Weights of a small mixture-of-experts language model, trained from scratch on English Wikipedia.
Experts: 128 clamped SwiGLU neurons an expert, 3 picks a token.
Training: a variant of Muon for the experts, 625M tokens.
Below are experts of layer 6 (counted from 0) of a mixture-of-experts language model. Rows are named router (the router's row for the expert), gate (a neuron's input weights, with its number), up (a neuron's input weights, with its number), down (a neuron's output weights, with its number) and show model dimensions 0-255. Each number is 128 + 24 x the weight over its row's rms, rounded and kept within 0 to 255. Numbers have three digits each.
After each expert's rows: "raises" lists some tokens whose logits its average output raises strongly, later layers aside. This comes from a sample of Wikipedia text that the model never trained on.

# expert 11
router:151115126140149118137104129157112172114128146143103159115099106146122122124114127108150127119150138117168101143186088094161112124129118129084105156154148136104105165126123151106153140136151144074141164114112130140112160105090116177130126112123149118134143081118113114128160132143159089160134128126172177102133090129158144106144081104133121154101130118141144104190100162168112095122177152125098131114122149158151126088087126115139132139108100108142098128150095125132104127126150138128071099109136110170099109120180135137119119103137124126098102141175052119081132112175150127161121136123174092128157122092135120121116170165142134075133106149117164103135128128137120103098119135094107104145121122125114138186137131117099140097138140097174138139126154110134116119153125162
gate4:151120129118125144096146150148068125149106120097103100143159163150114141135128144149142118103105124120133094147140100107106128094138134168119117127082152124137096122116081128092155151133145120162157193094129087137138146097131121144137090123151180117117136122134146166137142136114185147129151114126167186119126135111127079116131164104145107123178121156117142136178068129170110128134188112126123113160171158135123136102141143133162121158123120113121110113092152132111181165152131135130082113119096111119079105144121123169098146103160143144114108107142074117122129134116119103136130155158171128141104143135123162119140117139112148097117136136111190148162141106156137138188126127139153136110104157096124103140116141106139106101095150132121160142114121141175153140113178118
up4:086063156163139092141140119110121137108141175148133121134131078095134123151167103124104163152122096146145109141104106106116032155149139097118106135153152117145119098101150154158105121152165133082167181123147139113110158129126092150142131102117105118185115112106087147117128094090084077150151134126156150123116119094159082139156144135149097133113191149093114155099111141116132147151151110127135121105126114135106113160124125148114147142140114131130143155118098150157138128161117092134157122140117155131121113164110150150143111144148121130140138108119145133105119116167133148118104134098124150139152156133146115140143118140133129145093141075110108116068166157111083089087152094155131154143149136120170151139169126133114117126103119129146123112131112133082073118133112139
down4:129094178125120143084136113134119177127116148098111142121085119106122134119173116152115093123133122147095116128117151140089108114099157110152181182121109112068111133083139131148121093126140164120161123113107157150135163126131102100098113157104168143187101114135108152126156092114141096150129141100140123148125150091171093076083183139150148154118144132102122125141105110152134107162137106158114136125144112131120116126121130121086098133085116094111176128131115139129100128133127125170102124162159113139158106123141104117128074134110124128110087119102148126127144129164127152132150105098160114096125083157107094161135108073112140118092139147108123123124112157112139125154151123140113133121147125099157112146136062143109135113101124114097100128189123082075124119130134097
raises: ",", " in", " and", ".", " (", ";"

# expert 2
router:118163168146168125132142134132123144084103158097111104145168082163150126158089138134113128113123137105136119166138145129125123143137126138065113122141141142129116110118149116107154110146135115103120170118130170104129177091109141143098176148085131098125142127136109119143138126123146099108078131096149134133151114122167096158153125119132176154161138151178118124165131132133114102121188169102129122171129118052141139135101101122176105118121134126140112120101103155132089140132162111095127111127139111139149170130069133130133132113155118087100115096114121128148149141145144079153138155167132133141137132082114114174153113145096127134097093118130144129187168149094098157166125172095126128168165150104134171144128129077103142133143133109145127112107167146108127140132141127
gate0:137173117123128153138142143085094153151113111079145150077134153136138076135140158131157115142106115136127141136117120101129111130097123156137140157117137127120110130096123087161131114140130155095136158116162145142167144141125100101133182099112068154124151105121135106126128181091105101112121154150155098093126127139124113141164122121170136123155176124122120122147120112159123128099153146116135155105122109092151118158148114124151124133119118182155091107123119140143109168104156169115128091144155121148084142149146088115085138099115138166163128140127116107157130115128111107176109108145145147125139186137116123153142163153143151102115117122131173085149187095145147174181127105079142112098127144112121103115129176110148109126137147091113127102085138098128119154066108098
up0:128162187120139117185140128109136130145146145132079107154098148162137126076155127119124157106143141101142158115103140093120141159129128078090115143100133149139126146157104091120130131096111136124122096134122122093110136112178158114136093109128099083159146107144155154162147090121133106142152112139144127135118159128146116155131114089151132141130114163143162169157131130148155121136101089137113123149081128093129136157163142106133144128121114090123042081138098123152109161113136117167123132118122130130138138152100092130157118115097142139090108121106101125128124095099120129104153149100138107108152151138169177144104121155143130098173133128155101197116126133142188152101129152096131082135125115114140141175147144089121121099129187121140128168087137128156113100111126116
down0:114145115123120143161115154101080119125122136115132126130097137132147099162151146137097089149180146126160170101111164186144150072109114159152106139125162127121126112120113114175132144155136164114127131123101137153125159104148117164117117148131064122109075083150127126115124130111152118153116117125134173138091143123114145081105134078124104158111130157109146126108150146135160132086089171113122131127114133116105149116167134158113128122119116126170082115136156162125126121140131154148154141151142131132124125142100116125174142155165150139131120141123168115081107136094102158108163122097108131091120115097167136099143090150141180150158160127142087100114185117137101134102114077123173126106154118123083109148123130138149121135108145108074171149147127100172115151143142102
raises: "in", "at", "-", "en"

# expert 8
router:105108134139140136129112113081133158131112164167182105131138088122149124175114083124137126119169154126142108098128117129142140130142124154125088157157134135091106126150170157119117141145125122122108191133113163132175158083125148125134131166119130073123129091164148131140141128155130112117095117144118132109120087126156168114127127080126186130080144103130132090173119133160095086150182146118074105110120144084164101131098138125148150106072133114115081165170158141118081115143165135131123129095093128143096111141139131116137195110085130150137108137144090119107144122121133118148122149103167152130113136125135147125091124116120097106127156139154155102118116119166109130134132128099168108153127120121106174148138108131115134121158135120147184123118133145108091115154109100
gate4:171082113126112099099150105167125124119117128128147112128156107120141153147141090148138133142109153098163134133123138157095121122154091125132115109134122139121116138108180167153148075132151169097123143137145126130140122138092168189119182089116147102075128134145169140119102117155103141112115117147124111135108145128114128133106127116151151122117144142130110107141137120112107145125165118145131138081116111109120090166106088117148117134129126138152113162115156140103145108111175086103117209129131132093110131124160080126096146125128174128189115127112150112136114119160176143140072150134167110114156146153145144137068121128130120095120147133107112102153105112142131124117157155162140091111134093158099179099120098160177151132127095093158179127147115154112088136145131116
up4:139115148116145132152142148141135160115087126110130145103127109119122177121124122142098158117123127124080140114106128138151104110181157117146113113155160089104115125125111106110167165069149125177078149133117111109183150099108119142113101148124108120114112091131151128154078139104108107129142107148177164080114104136106127105124158111161075122126200095128135110118142132138155088121123124108131103117116139167113128150118171145146135100102133135085122142110076106068089122129143127115135143156105151140118134130155149097133126164134112117072135155176128098158132108105167084126148158105133098119113100136106135124142131131111158123132097126138107134108118182114135126105180091155145116145127138136130134115123097155059167148140134175171137131105129141126095124127119162
down4:103160126144109175138126122124119132129124131104154179127132084092087151091104161132117145068158153131147111137132136119168112093125130122159137167097134134134110112145147138187107137117145138103145114124103109150180087143127109141125114134127117139122111125113205133146124203150109104129129191091113129139142145144115146148109136146161140191110144133107121162141144128160119092186137117136121081147134130125144123177137129125139124181082109139116124164091135167120181135092182123166104108152119114132145104125141093138119138162092186131156134135138170097130155116131110113102108117148117110131115153121144157130117121137142165187114116140115116161113138163122114118132144170113149122127134120134190149121106131109141122121129135150166135148119134124149127167094155119
raises: " and", ",", " in", " ("

# expert 15
router:116113134178146103125095104133110136105111159156123157149146104079102127118105144159077120158202137141142100138115140130101113123139116146114109111124116091099111087091124163143153159099144136089070104171115143094109121125117109163098126091164172126142116109098122198166158104154181126139088134123118170115140077142132128121134109126137113137151080104131134103160145131160119103146118170143131138142150131146132134119108125128097147149107120137162110149154151149162119154136144133125111147162104103206137095130099123122125123124105104128097114130173082113144125124115173136062164134117134109123137180120150155133128126142152176088141134170136134106124129157140116108149147122119104120132128124094137134156123139109113117073110081104118154137121117137109136118153126138
gate1:130107098132130128138131089141132171140086132121141158125158118133137119169082154155083159118147149140117117162118124132114073105110131102108088112117173134141105159157150138147149130124109156096105155135090147133133116119153113121102144126138143135130122148136162147154170132130145121140122112107105154104135138191176112134114090149102159152155114130124146121150183117188128118107148059087141118144101107173139109124158138118130116130130145141167115167177146144146149117140143136118130169145120073160133143173146157142145122116120129153154149078154131156167100157116163088128160118098140149134154148145138143156130128125083121102145169136091142121159133118124134124116116143125112177114105113158159157163080106095129122100149148152104111168115107092156128104172144171
up1:157130113180110088196098134184152082112136151116120104125097124147113113130117165125082121128112100127140143150115130141099141123140126125123131173094135122160118135131092161111130131162120123092127176112151180131090131164107101147112124099092162146135143102133130133166168115095128111142132094142125139091129192148110132107173161153114111118120133092127127146132130145111110156144120144144128132104132140096122140148078091146139107154118119124084128088094120133067110122146135109130170128129117147136103086123113125131125156159147119169169092151129128133156162110120105132110177193157125117131123134115092158161118165132100118118084110142131107156151172147152135145156168105109090120146140155123155116145107117104110131170115160167135152128095120142150146159086126097
down1:132138125096133125137104138134162076115124088138153079106095109138136137146119143124132101156095129102135138077114161113145132123121141125094132154149139139136121165161091076105103103140160105172141104095133114125126108140106155091122122146160109097116113120122103081113063163124176115119138118158135110109150114190127150128137126144151145116131126096083094148093127105124133136105125106146124154170143115115115140163159100127145120139110154143127145156170136129096135130121067124092136138177143103091070119128081159133129118147146103153146128141129205113108163127173092142142154116113152151122130124133077140126164140120151132134163142102133147097112124130073121088111111120111132126109138145131100139108137119170100137167150146134156166134156130172124120160127076141
raises: "s", ",", " and", " of", " in", "y"

# expert 10
router:120140135121116092162155139140090146135132141119171125131141153132170094145048097161152106133145123096130103154082153121205140113178093153106124109137127130074073114128149163143139118170122144136127144127170121138121144108126164130132143114110151121126197114135161113119116116095117136127115088105145132108121138145131144133196121179165172127120105107145148127135124093117146106162116144154144137101106098124096138126149149115148148145131113128136109123132191125127136157157150071098121098132131169104118117116128159102145176147113112100097124134145132134119124138093118166127165168147139153151122143129123169121154154153101161084112132119135159155133145113167137109170129123099161150166157129131153126156140127126125123136152110145152160118119111112081111174123133151
gate4:164155123123136114107135161159086159153103170128143131119127141118118162138142144105091143112128119151084116125162141136068127174134119110118118147137094103113155113083148142116088126137145119185134151118144108186119165107150103105150140112090119124119115084167149118168148138159135129130078093092141095114130114117124155158146137137158128169170163131140137118122145112114107148152098130166153087095167159131144104123161156116121152111126131133118104123123085151131114131151156095161119130096095121100137120115100133120137090100146107124089097133104140159155109125150088130122143127124105160150086083147155100109118068114132140125108102175146141131130146163127117175109117139148130095138119158108149078164076112096144133157113106126155111106104124109141149077157161104
up4:103133124093136164129175117103099156105090128126127146094143146102097099134085123115115173101097177140063143144149143125125134121107123115138132120140103087121113139115164112136120136102149134138139123145152150156122133128148150144122078133103147124131136156124125104108075079149127120137125161087108127121181149134072152095135159154129123158153127153096094127096119127141123149112117114124184111105150106119142140142160098177144139139150144142135163096149164125128170132097155093121087119122154141142111117090145086143147132092130152099095157105113105132077154121129111097123120134134090119146132136124105105148116163102145144124145073169160136104089100112126123142114151109078104065188110133103127123141125177111121111114100168139145128129120100085147112154124157148
down4:112110162141115137141117153107183103149141132172108139112093153149129118150096134104127093095124140119141136151125133122117150123110160138125119118120155096120089151144139113144139095178106141106152161138128122122181151125111151111128139090109120162143133140166163125155145129154134128083142145154130102131120126127159116164119141164098102117107149113128123128146132069129132162102110103119122114121115116143136122155137125092114109116101073163128160139143113119117137102144183092131183132095177073119126119187147153091162096095102087123124108147129127152117123102120154125115125107121138120139137139164116163142155175131127184111113166099120165184129199128116096128162134086185130116055130155116143150125161117120135109141145120146149157120161159119121103124145099159
raises: "-", "  ", "\n\n", "\n", " 1", " 2"

# expert 3
router:122105143116144120111120138123070117148137129140124126143151141134105114166125086177097136133139129140083096139137134112164120098133094154143113135141144095088130108108121147125169147143097174172132094158117134143086116112145104175103113125143152135147153136146171086093118060140121107169143173122173111098149122128079119146136111158171111146104089136130114128096090158181094144133117124116111138161080169124156173151154138092145095168148139148155125134150123107133158138152147141136148087140122119127116150112154122117131151139112132150127138166124129117093130110189122182139143140168130125125161143125125141150128100128121137113110122125209164102141128132199122134103135146119135117135146164126100136170138111124111105105129105124140114132107149139093119175160110145
gate1:130142106128080163132182133124153128134119143123115118124137073129141114158133134126108124122056145172148096133117115165124144107162133149083115101163127125119138112129157171125134153132134140095141097114145094124142159075104112171134104095181122146136144110105125160107131114166138127097143126111107163158103137135122107134134121134158094145143119149128141109108138123099178145140143153059140110162102111105127154120141132096152076183142163106132152127152109126095101087126172134139142137121128128094183129142120183151154126082167097089130161126115127116108109153149143138097124083152125174150129110094145133146142107115107119144086132137094107087112087106142138106111080162118131148138165107136140136118088123111106137134112125105106170107122117107090124135133089103
up1:104152140110119078118082173152136123143122117139096180134115136174106108146113144113144098156120101112123129146112138100111127097129171149150117118089112099133138114131126118167130075166106147146141148122118155119141174144137165094163129127165104125181101103140126119134149097075134139121145149116079116092113146105104116116141117148088134127114149118148123184165103167109141132098137154121096112140102133116114124099140104150136093086124112147098114134166153135122136147087137112116173129115113113146176137087097138083119115104116128144143112119087124077111120100150155117176116099113134149181147144111118104085093117130141109140086119111115159128137181091143083142092132077124145115135131167113107098128115139120108098100074161147144101126110119131141103106154117109
down1:126130119126103136166141103167117136180119134115142110126179107146114090134120158107105152130129102131158084116113149148102120106120159150116171100146079120129133110152128119146139166112135112145111147157057153177146170115159134118161129095177150115131141139136116145068077106149094134111116168101105138145168135147106160161099113130150148118062153168117106177100135121188102125115122087154122101164140088152135099116100112124148108114106115092125154112121105153131085108124089100119186160095130121114128119145133139105155111126158144134164130110093159122131127127146136126100134122113139133149105167148115157128148122152120166138132093118132137147088119147146101139111141133147161136106111137088140106171152094122140099132133100114123164083116110150102118108112110098
raises: "-", " and", ",", " in", "t"

# expert 12
router:167119155142122106130132156139101152138112135155141172102118150088097092111106129157131116149178142110151124087136121092134103076179131134078117112123107118130160131093151123108142155110095093143097099133116108138131124055098167131142171134133139110155146154127184171129170132140138096138132130148160158138086073092126129136170124137148165140135149092138123138117121162132054135153141133127121144120131101113150121157092141109166140134112117134128158151134129084097096157143155097134144115131166119157120131147130112123157132132125099159111083164131146163147102178118180159142089136117144131170122132119154108125130125151137091099130138157168123089119121127173102109149153144064135136146128133105120124124119144107104131107168117108138135098108109124100132140176121118
gate3:194149108133118141117128097118107121109126159182167129131131126123092136130131118107106123134145118109103111115142077101125167151148192153118132098183139151101151143102096133073150117140139126130123075124139162117161137122177151143136159160092155109105123070125139127129169122088141118159153114109129080113092136105089131117118146122149123126138112101157124152115140127124131100118135138120170131110117096169115135166109125138190144136138163136084109135156148117127124169112120134135148160154106118135165150142140120092147153131106130188107123140124112112124156121073113129124143100108081176124101142113083150126127136157103129090127096131126135114098122170142141130150143060123144119146113129107108098173114180135156103126112140076140130142168163128128123149122134155
up3:151143111129113137102120130133137128157193125133136153158143157142095128187113129135144114104128159113135114162169144135113110117098134121111115103140119138113111147114160137120088111153114121101102142122114142154107151079132125142127145154131151103123151156135106122109118126092125154142154122126098137135158097117086119164138155138106156093125146143090171167100086117124101121118136155169115105125110135113106117122137093151133127128112130164110092111159131082122129094108173095078161153082126086100132131132160117140131071137107097169095133152134147110133066128152142124106135116129136084066096123111086121112136100112159168141152111136189133143198088117119110144124145125112133109170125149135111098152093108117091125132098160147167173138139126140091144175147107146
down3:122123124109131107132160154147131124106129142139089165114125067089102111143139110132125131139129094098098168162115105153112115149139105120148116125099138126111109112171073125104073107073158135116158140090097103111123111162108075179145110143094144127125149118118081101098129128085083127134117142118113122151115137156089072133109087152143106134073155139139118101151135148110076109112163105125135148148079132108166145099140117135129177123116120135118114123107123107148138111123152134109143116113097156100076133115139136141133137156127114136127110123141119145162137170155142104154098106121136132121148104139131096122065122150144135145077123143068115143187102142116138134128078113129108118141131103138151148088143119185141148074123127155126122115163168120151161133138132125
raises: " and", " |", ".", "9", ",", "\n"

# expert 5
router:135172114111151081127135123135090181143101147099121124168115114094115113143142114137103172137161118135126148100133147113141145124158086144128095119121168122118090124129194143133159138133137106128131162124144167136126103098104145124135145135110132145102119164172124126111127113136181138154109132118147152091110159098102184125155105146156175180145110109110125164083141154097119098140188141130140132136100154115101142111093130107138133148116149173155106116131089128112106147151142151124103111098159119138152148142185151111135154117101114122109125156121132113134099126149125135154137135130129134141187114089159147087156119092121120129112106155152162095152148080121135120149170172124119138166129165135146151141139140131135079074158127108124158120058153131110104132090131138
gate4:135143125101151114119099114135125127131106133159101110130171139133107134093119127159124170097147095127168151123129140116125162153126127144112143108141109135115136138125188183132078099139142122141130161129125148110074091117103184121126151171097119133137109108111154118102115091122154117121107163137147147142079137136120151119166077184121096160121134136153150148125138118141167114122107136117129125110130177104123119172132116093164126100149094156160116088117123117103161167113134133137116115144124130146089140172145133103124118077152143120099130121131127111176127100130100150105144143066133160163150109081165106164145137165129138154128145120178084132143145098134128078120149106124093135104133101109130173146119127107135169162085170145171146134137169120079134135148111145
up4:145149156106091147136117151132108142137130172137133135115129126142099157139100067115135115149130115141091122113072084128123152121105145128131120133137129118125129152125120156100150169084147159161124117133126135134107147130122114126134144133150105112100126115137130108133119108130121172179149133125157113138131145183151103118124159135141148159135163102161087111115133073094100106132114102115142111143098125100122119128114118110181139139105098132084148131169152148108158112133160113139109123118123155126118124132171155085116130125109094163172121127167137117080176167176156166162117091152079131117130171149134161116185073105194114095150126135127109171170164142118163158120149098135146133108112134124109127122145122136183150141152133130133143138097095105110128139202130139
down4:131132085144116127116125151145143118144163135056125133175144116085154137126104130149130114134128128141183124147107134120149144149097132091097164166084163093125126155102125115129098130147139164159125139173130124101129109143119091141114136154089130163111116156141108089127152115095139092161111075123123137143092082107170158158105136111120145152154091099129080132146106137082140107129125121183133109093123114151160131120123111157124122117114150139148129108108118158112082091138221140110115126150144144124124118112144059134153136112122129129071121115105122117085110144118091085111168120145083130124131122148143129126115160137148168151120125124098173113120137155146119141114115104177094166183132131140123138124136129104136166144131171122119103124131089130118139112122092127
raises: " the", " a", " and"

# expert 14
router:089125117144128089132109152127109130126117154101152098141127152128137094118077152167128122115135111121096109171125187130163150120161083148128116093162134090079082157158161143136143106169145120111111120145147170142087127122107148119146130105134135129122161114117151120147117138140138110131091089105140099111085155118102137142153097160166189134127098125140125129134114083143128138138114141185142160129102141141097108136134134086140111121136152152138152136127141140153137119169134097071122113211113141120094129132138179131186157132126082134092116128138099122138144164142122127115175175121128121124154161125163087151111160114119139101117111154129134117110158086166085129158140129099157153158163118138137129130128107144141117111123110146138123124149144111114103184126177114
gate4:085145090126135123170101122117112112152188153148138103117120156123127104203097103111131105097132125141147132150113116186167144139106161119122165086146163123177097127138130151127125128143155100142132143103117107111110123113088120151119162116131134103162159161117142136095182108154080151135121119127109129127116152156115158132153131123135163140146137146134125082133148102146108103095119171109110135149096123121133122046126116132178124124125117097148131083144128134147147103205132134135135158103164127159140123154149202107148128105098069111115098133114137157082129129115135147126126139142140141130120111160123104131096128124106160122159113121135135085111100111087117120126115093139138092154112116127097134170064151145131082133127147133103134126110129120106119154140119158
up4:157193069183116164127152151113131100117136153144175112128092127145181130147152148188096156098120123114117145147136153148103111098163142145103108126169074145131116117119127127134127144130123132131132169119108140137130163143110153109138134134137117099115124140148117154179130131163109102149084086119091112108143104116145094131143099145120095153123152142101106130110140138162092143061191115170192123160179151079143117132105108149128124134183189113141104126071139116140126118115125138145161138149129129131127136098124115108129138129099148117090103152141095144125117127160081158125119142121147122119154092127099149134137150156142121097118095136147125107146136148121134147135132133111095123121130124131161124145133129202111113138117093114150158118118127177141151163133141136
down4:172118156137143097096140117085094126124115159133093116148150158117126130107113095139129096161100137107155176113124130148108135149122088105167166147137117098120126115139160128160117112118165135104125070117125158190175115094122137096161076152101152138131121117124111138146133150152138145103117135116096146162106141178133167114142130141088188156162157127103097147151091134095176134177149097109118144092115104148143092163164109119137133116134111115129110144129073103131144109127099102120119167110142136108153145151125125149147135161096138146158148092147110083107138094137129155135129114095156111147120128158128171110108110103101116113174155124162168126144156149129152159107138146131126109104138123080159103120124154083125125144123125171111098163119089139124087102112135133
raises: "\n", "\n\n", "=", " A", "\"", " The"